config = dict(
    router_score='sigmoid',
    normalize_top_k=True,
    routed_scale=1.41,
    balance_loss=0.000268,
    rope_base=10000.0,
    tie_embeddings=False,
    init='uniform',
    init_std_o=0.0,
    init_std_down=0.0,
    lr_mult_qkv=0.4,
    lr_mult_down=1.5,
    batch_tokens=32768,
    doc_mask=False,
    train_tokens=234900000,
)
Below are experts of layer 3 (counted from 0) of a mixture-of-experts language model. Rows are named router (the router's row for the expert) and show model dimensions 0-255. Each number is 128 + 24 x the weight over its row's rms, rounded and kept within 0 to 255. Numbers have three digits each.
After each expert's rows: "mostly gets" lists some tokens that are sent to it at least half of the time. This comes from a sample of Wikipedia text that the model never trained on.

# expert 7
router:098146126092157141102155139138124125105095109151086140172156113123106141110110135097142142124123121123076107124145116185099094106149110145123128153113128123111144123159105155113115119161131097135121127179111136126120142096141162127152137135142119102068078093084154068177151126136097130169095090093160144159135125143157146145134144109138115114115091104108107152155127123162116122152099142101135099121165147116080142093142158157132120061157128142123108127160101188123109104115105139132075121105158130138112156127118192106110103124138106131125154126136124099122130093119151141116140145119104120138096141126118126151130119126102189170141095097094158104173151153128085160099111134126143150113136152121118143113148147120120148073140121134143136140124079140084154146108129104
mostly gets: " two", " three", " four", " one", "4", " six"

# expert 15
router:104142108132151153155118141151113114104094081151105130135127128113100145136118178128163086115134108120127146145126168128106107097126119151129129156135147139123172134165103108132122100108138108186119118100141165101080147106114154101108167143151081113134141124146110114163187133112155097164104095137111109145121101155150136148121134095058110080124093127109134137130141136120094119141121173132152101103126138145115120106140132104095094107134130072115083122124164150098113104114131147123110103142160159142129164085102143125168148155133122098105124097152126097109117106117168146127118146122134120121115105147064110095120147099116162120128128080103154105121152136148124137103128133155186146108105055114150150153168139131093124122124086147144143133108104106099157138106073112
mostly gets: " had", ", with", " after", " to be", " took", " would be"

# expert 1
router:119103110113125136119116201142114117123119169151120136104155116105116106157096131087142110098130121099087121157136134149123135135134131151144113141124146128149142125131113116175136100101099113148098094132143141116084125124068157120149159178149139125144136143137123108179154159114108112157122111130094116124129159148148129147151127107112106136113085107103066127137140132173129136113112114102141114097082151133109113113109148120155110105179140139116109118158162131115098123109137113115095115139165128136135184093109139117171141149104136099120140165197130096094144110124175175113137169141123124157168143118099106119132144096073122133093123117127152150142138168157105172123124143164169141130081100117165166158154156139131162100147133145145152159117101097082151160141102112
mostly gets: " | +", " | .", "| Party", " | — | —", "andidate | Votes |", " | −"

# expert 31
router:122113096127134139147116123157155110096128134170144139144159068108146095126116153123145103072087112110120134145138136152108132157143070131151135125111159136114141112144122104160104114146109092146087134133111148113115189081126169112126126156134128110134116136119126089170141176084144121140135104084105120141161090153130158127149131128090093125105122117103081109115125142150168126138098096129115131105107134100086076126133149123120089097142089127109093147160138142095116126098144128124075109164150153130120174109100138102149149088139136082106162135148118105130170100155139118103131142170114114126129109156106083128096127116152113120150113095107141126139163170141120140123154124150163149129155164142113147134098125083118146122131140190148125131123106181097129174118095105
mostly gets: " Pl", " Col", " Be", " De", " Co", " Re"

# expert 9
router:136124097115149149134129126158137136104144113169133160121162107115118103150104156104124129099110141118147134143128113136129126138172128134167113120117139129128115128118098117108089137153126105144112120148133187118129133099111152119103113140129149148072143124092150074142121167079156102171112089101135104164127129169171138138131131091121095108100100102117105106132135129155167132107136157067134120129164135183119119120136167114146112124119115123077105144132156147101127144129114120137117117147178131114087164128081165100146104124124134143113135102117074093132120096136145137085111143143145107096147129162081063144142132107122107178077142113131148141105166154142115172113108115143136117126162169119102125165114082070134140105107149151143125157156118116097158122148084084
mostly gets: "°E", "Scientific classification", " California", " Station", "- Family", "- Location"

# expert 29
router:114120164121129153123118164178088125102119099158119110169114097094131170137114128118161152102136149115118131134139188151131122121134135176186101136128107136112146121145090117130080080116138118132087134118126129122105130130124166119145115143129105088096154119132132127142155101119129120128118089074115073141154122147120135142119119119099103113135098106106121105132083126111105067137137170125160140102139149120108071105105121117132097106157083097139126113145132128112094058135147129124111093140148125140144115087099165120138111122107153088154135129123115112128095107124139106115105154137164101128148133137097086141156169105118166171078067100111153118133167134142076130106133147152137159121138062111133160157129112131152125131155122150152149122095092130122152145100105124
mostly gets: "ik", "rit", "in", "un", "oon", "ot"

# expert 12
router:110118107142147119145130156133146089100169098168122117134135123123107088130117149107126126107132105075118160130148151136150099142135115156120089113086152115122136152123118078143105148144099107168115121116145140074132164091145146118137155163143117095141131120090139089133109182106141090154100085146150155180124155171175148116137173144108110118131104114092102144144112144142147119123098138102112102099144168150111127082146164107129102117106116092118096150132148107099125119135117081115111115125136113131096134119119137139178108129125128142103159159127128113117139101142163112087126150174137104125112121168102093155100140106107123135124132101128131135137145142147131160135166101129178147071129131169132122152178123122130118127096152156172131148130069075088167134121082099
mostly gets: " =", " has", " is a", ") is a", " (born ", " =="

# expert 25
router:085147132101140149128148105148160123107107074154115157130116121122160169095119113141117155092119125136112129147162188130174081133130135153152117126125124143157107127157120128113097108147159082148106112131105150155115129109105147102139124174138110081136138078134123115121129153140116111169119095105155119159125212155136185160104134110140094103112097136089122096130136120170126103147124155058108128108137149133101101132112141127165136098121119106099142130114125143112108089124146118169105118132141138116115118123097156127141127114101100099117132136124106103089113137155164100115105153135136106103157146146107096096100151100117159150116076121122163109158134161160075142077140133126162128098144146127137143137131137114131126090126172116153130169140086089123166164098111116
mostly gets: " data", " aircraft", " construction", " plant", " roof", "$"

# expert 3
router:109135118099133156179116158144117086112120099119105112175132143097102136105093144109132091113105132115131100108166129164140101128124086141146107139076118136138130090158091145153103087122133083139098127125118150139072084105132140167166142111136141071128115111109114087156144118107107125167097128129102114151161123151133140179116146113138085096124156110099119102142087130159119110125121151116108103094117140131086153118115140139088117131152110109147081142141161127072112107095133139108077115142125179142116140113112164088125137108160149116155139123115128089135145144138153144110112149128120105144136095147097112161143113087100156154140099125082123158139183151144141126124130095127161123161159128150129184136154117107145140120151160132169152114120100140128184131154101152
mostly gets: " of the", " The", " the", "The", ", the", " to the"

# expert 30
router:134121103135140172140103145143160112085135119144161100111142110108120134140118150108201110117085085091111123116135115141143082175173066154158144121137129101146132093093079119168101118136098110152110125150158131127087130099087130145139101123122127123131146106109132097145120131119118106155108135113150070132139110124129135160149158117087100125102100106101108122124131145138156117136134165154140148123131158134098114149120151128141101110171087088120085146138144123107088117149117134095130102119134106099087165107112152107178099107112136150124134130125115119133136094135136097133121161154138101128141137117124113105125130093072121147086082120100162136166136136144127111072135114156152174095141118139151123174167127101101173122109131171150127158098110131106127172142095089
mostly gets: " |", ") |", " |  |  |", " |  |", "|  |", "\" |"

# expert 19
router:100138078120137141141163154150119108109109139161113109116115112136114143110080180111106129107090102101129168144151145160090085112117099120140095129101154140108140128170135113164094107137154110133098121145166153111118117085107151132104108135145115129095130128130135092132125122129095127169126108111159082160174086153186125134113139124102135090125124063083107123091136136147104085118109126135161136112109108101115110152119147111133107106153125088126109134112126173114117124081158124126114104141152113127125173152130155107154130117124093123131110092156110113140128101147156134138107145171147130093136104189118088117131127123123106123109083093063147127130173160121105132118097102171133127107123156138168145140134129097141151107102143173177137100099124146116137161158095112
mostly gets: " John", " William", " Thomas", " J.", " Smith", " George"

# expert 5
router:118143090116174154128158145155095138127123140168125126135127097122132125157123118145113140095114124106132141130158115109138108148129105121137104082103153157103133112130103110158082127107143115147100126156110142113106131125143153128144113163140097098072109122090167095131136174108108120139088097128171117164157191152122134124115114143081079095118118088122087115121131132127124084121103136130128138081118124135097107122106134101103128130137081112090118082139167135100118091131150112135119135152167155107086170158126149084158105066114123126111183117139130099094121120147137112124102161169126118128119132166101083149124137119110124116099072105121164117177167162175124136115114135160143136115113135133145176134131138092134142126181113133164129098144105105101159137099110121
mostly gets: "ñ", " Port", "hn", " Creek", "berg", "amb"

# expert 26
router:111167124133121164159115170148099103090126118129132152102171105105133148145076111117125099129127080113113112118144162177151130114121135110173124143131113130119132119137108102124085107147172122133107120125094138059084161141058133187138159158163114151124137121136131111160169133146103121164142107100148123131155132168128163122113183131094102107109111131081074112125127148153113117125107108119133128129131112131098101141137118111112091149172086074124123109112159119105121076128105114159142081130149156114129125094115161148143110112133121143085159134119118097081153123139117130107131152128121157125123137162107132121141138096121127136113109131137129094130139133139130159136094094154134139075134133115105130142145104151123142087165178150146173147124092112111176118134104079
mostly gets: "\n", "\n\n", "| ", "==", "===", "- "

# expert 16
router:115105120138144162137170146189137146099135175173157116170166108103106148103089144114115121096102114113104136133162153157158123162156122155139126114128142144121130120108110116163090117166133099120100134122105126141120137097131153122135126154112153114111096117112150099181150121135122132140089086099126131145122120170129148129173128131149097123107120156105111151109124150137147104124114072115126130103144135141081103067128168105179086079126098117107111112155117145098114104120144148139115080125147142145085145098079163119117122088105093081104156148152088119133135118134144106119121143138154119162120120155091111126118124089110165140117098099100150093152149174140095120091176101145135153110135140115107179136112124105102156119172135127151134111127094116092144156115101117
mostly gets: "-d", "enc", "oc", " cor", "-b", " cent"

# expert 2
router:107142113099135120140103116166121102124151101158113161136132109125084146126123120126119098101087119086143102134140160131153098155157124163150120116110109146154143144109110104151131133177138089140105112130122163132114110101099161159123160146130109062131105139128141130132104133112110107179133114090106153122125131166175194145137133105148160083099112132111124105131109135134125113135121138137119112072140127134114120146107171088107097087124130120110106089124148129113116114092135115121117100105177164152109128098135162091125078106143132121107122085158115100110107100108131133116127156143132110152149125130123103143124144120104140160122113087085171101141123161091099147092162114163113151085148119137108157142131127125135158064175164143179141120100074097090147138114082104
mostly gets: "1", " In ", "In ", "2", " until", " early"

# expert 21
router:083148140114189160156115131153120145110091103144137108128181118097096149138153126105148145113133135081147109144172165111138116146082147128130082143121193127137150125131114146113142072107152110157088083145134123143119109098093131140137116130163102124152098130104157095125154113137112108132101101095112137158119130117152143170101164129118153110101082103114134126097102121150124133121133116048144125110152148096095126132096176110144132122169117127088137125101146120101124084091138125105126145117143124129126144092118154106128068131135142107085118159145134135107151094125167120106100138131122093141107111138093106125145166084128153152122114120116147092181168136119118162103153105153133127149125120125119117137167124113112167141145133159157195123087120125114126158126122102
mostly gets: ",", " and", ", and", " that", "s,", "a,"

# expert 18
router:120155097101152147126107177133108132129117148159114096168149090116108173162124157099142123106114117119136170142122129129143132101143067139151114133121120139100139125149102104150097095115136110125105122149129145119117126106097169136128137141170133160112107132114150123155150088065136133156126107105116117162151131151139154144124155134074106135151119079122102124154132138153091115178104132115146100086081139157100120116117119107122128141147097074136099089128134175112102127099148117154095103119165126178122132122121162129156126089136148123136142117177128113119155121126146095090137138174125100087154118155102078138135148126129143129076082075090141093136176164105117147129156139152166118134120136136129183140143142131080176118138129160126137113137102134106163147105096131
mostly gets: " You", "as", " Your", " Love", "a", " Me"

# expert 24
router:104108166156155171164145114150101081114115129140120127119146082097085141124097142107103117108094125119140147136169155115161083163124123108143133120100131109126125125148093156166090058107153106166111126121126133151129150119088149115123154151153076115098143117093123127135120097119107095148097107084118118153177123141131129149150141138125125117151083111105101140181141117142107089160143125100151140122159166106118082148112151081110105076166140146141122118140156156104103108079124101152131091083148156121073155105119153086125126118090093125114137169122133099097156102115148126142065146128168136127117131143114122128090160132167154133159114130114146155129137142132097148125125095135134149090163115122125124106154107138107134125135127134143178163132099120134149111110117119
mostly gets: ".", ").", "s.", "\".", "es.", "a."

# expert 8
router:091121117104133136147165130138144087110128101165131149156145116110148116168089139087160085099139128098111117174145136149106095151136120160150137141119124161146139104140125104174109093114174107143107119180135150110109148109122155147155188144170128072127118144141130127156141181134081141152111106117102125110119142158129169150148128095132123115126071120084124121167144156151141102129124142066141080100085164096127105128097170125158106126122118085107108122148124164098129146130135124110072109122185161119136148109099142122145141155085149108112100139170114088112146138115162158112099152114129124129149129117101114116119161083115119150142121118131141127118158159157105183115116142160140147127135145120161131166109122136111120120119145121127145151133095125076124128111117088
mostly gets: "^{", "′", " km^{", "^", "%", "+"

# expert 11
router:117130125120167133162100126138121121108076092154098145164139108111118138146102145091135093089088100106133140172156108100138090126127143146158135142095136145125098092143125106141096111133133095145106094147133180124103140101079155115164161161164145134083143136143127103134124149104107119176095112134136103150129121150138142172097150081112091110141083100120101138145142162162126120147123145111140121086089155105089089106095162111125120119134135080119109152151123167108100117081126111116110075122150139162124127121097137103155115159120106135134151107160126094098101099101181125090091159145111129079153137177095102128129144117111145151109092102095138153141135172164119130116136110130160146124124105131146168157128123135129147123129138141144169127130108108091146151132115095
mostly gets: " May ", " October ", " January ", " June ", " March ", " April "

# expert 10
router:096146122125157161113110141129120151096124123153144134161160117067136142134149142102141166107106124069110114154129135144117148129148114170173101147124153145156091078138103159150113107118172108137082123115091159137125135085088150114109132164124103129091113147129133127133149131109102143141107120115122126136112169148143147166087146111142115079103093119136086104133102111186136112138127138143140112108115124100130144131133159098125079097158125101110118127127138188086065114116125134127124124102162176139112131131110137110128110101113110121143137108182128111100116103137158149102134145123122093117107163149123131134096177136125142141141113125110145125174171145169143143131168110159197173111118124110081149117137130145140171087122160156121155150085122133112168138110130106
mostly gets: "M", "P", "A", "B", "H", "F"

# expert 28
router:130112124136137141110139134149103122104112135152123159149181134113139098111096124122138134101114104112119115141137137146135079166136109140165154127101140114109159101153118120110095088119121092133078083155125143161110149097132147130133119134120145105136115127104146094148137105115117127167075102092148130155145089142109170144109160111135106090133122067079073119102166148133151124156105149105110156115140137116076113093144184152149127118129094117092078102151131148112098091083147141122134085134145138133122157091106145073137107113148108120112125144129103089098101107133142118133085186147165126142118138118112081134123113093081159140117119101115131124200146159151119108109152133147159129102138121144135146105123136114111112117134130140178137153117101170119124178106123100
mostly gets: " government", " son", " military", " brother", " President", " father"

# expert 13
router:105116083120162157105108116132099123090101138150125147134110079139094138125111127122149122118120141127096119147110150115146122100144139155156141159114116165133112111114093076138121089087174101133123141115129171125128106120081140107132124155150115133104143146123128149153141130124118126158112104096117099143121124169124158140132115095083073096127103125134108106150116182147107099146108133149176124118130141120102079131133140104151100118109127081098085095149115149121101138118132128109097094126140110105107155120094132091187117143124149062107129112189112094110136096124168064117138155134132150110169131146100115102159150129106142138095102118109165129163139159120107160107153110141152132128097079155176134106120094153104142105088116159158154108139120110110132129129073103
mostly gets: " album", " song", " Film", " Song", " vocals", " You"

# expert 23
router:119114121096125160133156161148136117099153131163115116155137105109118144121122143107120127094143133082109135151158157164176107142128101141170091107096115137163132102128120103135084138118129112126097116177144177134147171079113151147169148145143103104138104144111156126176138170114137126121144106106120170159141164166155140131177134141146093130122099114088073136156115132142121125142115134113143129103148150140103124157127146114170081124118081128116115123138113165099082125105176137141094120126156113155079149107120166079125119075105137108149160142147118107145141114114155110114127157144129103099166148149123114123090100085119150127079093113125165103152186173158097175120125106145137145118104153111099140129121151121130146105148154122155152139114099106137152146114119112
mostly gets: "\\", " Kh", " Q", "z", "ă", " \\"

# expert 17
router:115115090131116162147137172160120110115077111176130109138117099101124114157084168090156138100109117112163146120135129154123117140140089157150126091114112162123148098110147082145090102115117114140106100121115143104145150089119155145129134190128088152109128151151139107160183159098094124136095101123136095153177148174140130128161168158079107106123113085120101112101142124163119108105121129130134122099096154146120102128112156086148090117113110125103104138131133167103108124109114139125099103141160145130105140103118141144183134093081143094133133112131135119104155111125136139082129128155110134090145124169106075089141074114106126098155111108096168111120163158135131154119132123154130135114075086143121177146138120102116143138122139141151145123120114139098151135108100114
mostly gets: "h", "l", "ar", "k", "eh", " Bh"

# expert 22
router:127090083117156187110093175151153142102121102155063152117114119131174092138104152088168137090104102116133165148140152144120115115137145132141105106128157112133116128148105119120101102142166116145079119127148160090113120120111165106146143152149107150106088163116128118154182161098124141155113092139128131182146137173155129141133143094105085108145096087121113116144133129141146095151119117104156163096131147126122119112114150111155120130143151132118098107140162138127113120112161104164117119141147111100115138103148135101156134130099147107101115144166117104078132134140163157099144164110113100127105119098099083098137154092134144116128108131113156123108162150172122156097127167149155116130100079118150162165115159136106140085153123147134168120131092139084148120140100102
mostly gets: " Championship", " / (", " Cup", " club", " League", " league"

# expert 27
router:123136146118148136131127125158124146116100136158099121161138099124113146152097112104134081083145103130138104147150125140189105129148099149158112138107140134125115099135128108124132099112126117179130135136116196142095150117116169148137147200185109132112113147146125123163126143094120099170121119102130138165133151131212136206129142117100099126152109121124116126112074098155119117124140126109126133084116138119121099106145160107128107123132134115111109127132113172137131127121133075143120108101136124139133167105102153121142101132131161098147121158141124117143161129104145119109084160135109108145129167166133121162152118110146111136105103130113147112143118157151143113093125175201131144075117122146117150135149123110103163114131104148146180121154107128120165147145099050
mostly gets: " | ", "–", " ", "; ", " (", ") | "

# expert 6
router:132165130119139149114118145145084105092073158161086096151166098120106149152094127123129090078118119102125151150131144140136136137176143165150123136128133096101122105151139111122084101120147097163107130153129146128113142093121158118121126139142089093136139135103148105148165063120154096162102103116125099143155101174148163149144149099122093119151100104108141124123118164155151118131080139107118120100124129136119103092117120116126121115133093111121117153140107161095072093125126129154126116118149152108126147104123170074117121133121111134075166123161145100090164121127191128108125163172136121144119139128108109136158128107108174153108101118109124096150142146116099159084149145154187154109134136132120135138105120126104119161131135151140139101091106168117154164091104093
mostly gets: " f", " bl", " re-", " dis", " clos", " sent"

# expert 0
router:111125127100161154135141128167171141106139111161138110149125107138117171129100131114120129097078148115105157165127158131131104184171092165127117109143121155141140138124118126155108133113149098160121148148124121121114143093131167133148125164149128084130119126100147100137145160137113092141128113086111140133171198162160148151146149136140084135131085121095108110122158102182107131109119131135119105096139141129111105105095133121146109093145089120098148127155139143100096107131135111149082132126146139140140123116114150108169140108122111087113146119161134114128165129126160125121124158155102100083121144198107097105132132115126132183108105141081168149161153159132102174102138120137149163104138185128174151157131127120126147110129144176142148174125096088124161163147110105
mostly gets: " de", " del", " des", " y", " (s", " m"

# expert 20
router:095132098096175137128135138144112144099150160157138130129145129087110144111128159122124122091114147127105137150174144096156118138133117134148111132105146119124105118116103088135099107146128069142071129161115153115114129106133166112190129140150141114123112097104156100131135133059125098187104060099169112154138121149129139151135130131121093140092122092112087143105136147146140087180117092113129175096127114084071109112118183125151131109121106115108120121138130132107114122103162090163099098129132140103123146120096163091130140083157092101130149145128125097099109090125158090094116143138157110151129123137083132126095143126138143134110100106123146107183134153135127133104161119129164130072142136154090126131138120109125152097122136139134135157146097128106114167138125095
mostly gets: "ations", "ities", "ments", "ology", "ions", "ings"

# expert 4
router:099153137127129147168126126173145106081098116150134111117148136119115128175110130091108141111133108109150102150137119108106097099187142117185094120133133131123084129113108123115122110143114093138130128155121149120094133106093147118159130138166146120097076150147130115122173138146146119135068111138128128147122139161155139143162144117117128087137085069109109095132161125152109118127144143129156103117109155127092104131126187139152126108182102124105084132121158163089074103139135169153108115152189117122117139119107179118146139136141148096143128098129108083130102090128144137093113150163096156130162111137102130157099142131093123128158093120099161143139210128121118143095148128155144149092090108147156143125130120114126119099137122147150152172124120115087142115123134120
mostly gets: "000", "021", "014", "00", "30", "011"

# expert 14
router:134112131101185148125148125179111135112150125151126132153151133098113128098109131124113106114123140100105145150133125126139090139119120132143107107091133145138123113114112126133122114160174107151123094129159146122137144087126142118155161151129124079110110108096132083135123136147151122150098105101140143176175202129145153136109119105122109110135107108089118138121158133128085100150124120096147127099156145147086117104136155100123099116150099103140093096131125134107121058100153080119070106106155151178117135098057159106127095114156137130103139117111122106140113119143161163129125153165143137154148142133082089129107176080099144200119093110114131129147151145165131148114144127132151118115139142124103130142112105158109117105184147136165175115128101105132117159130111100
mostly gets: "ated", " small", " large", " different", " similar", "ized"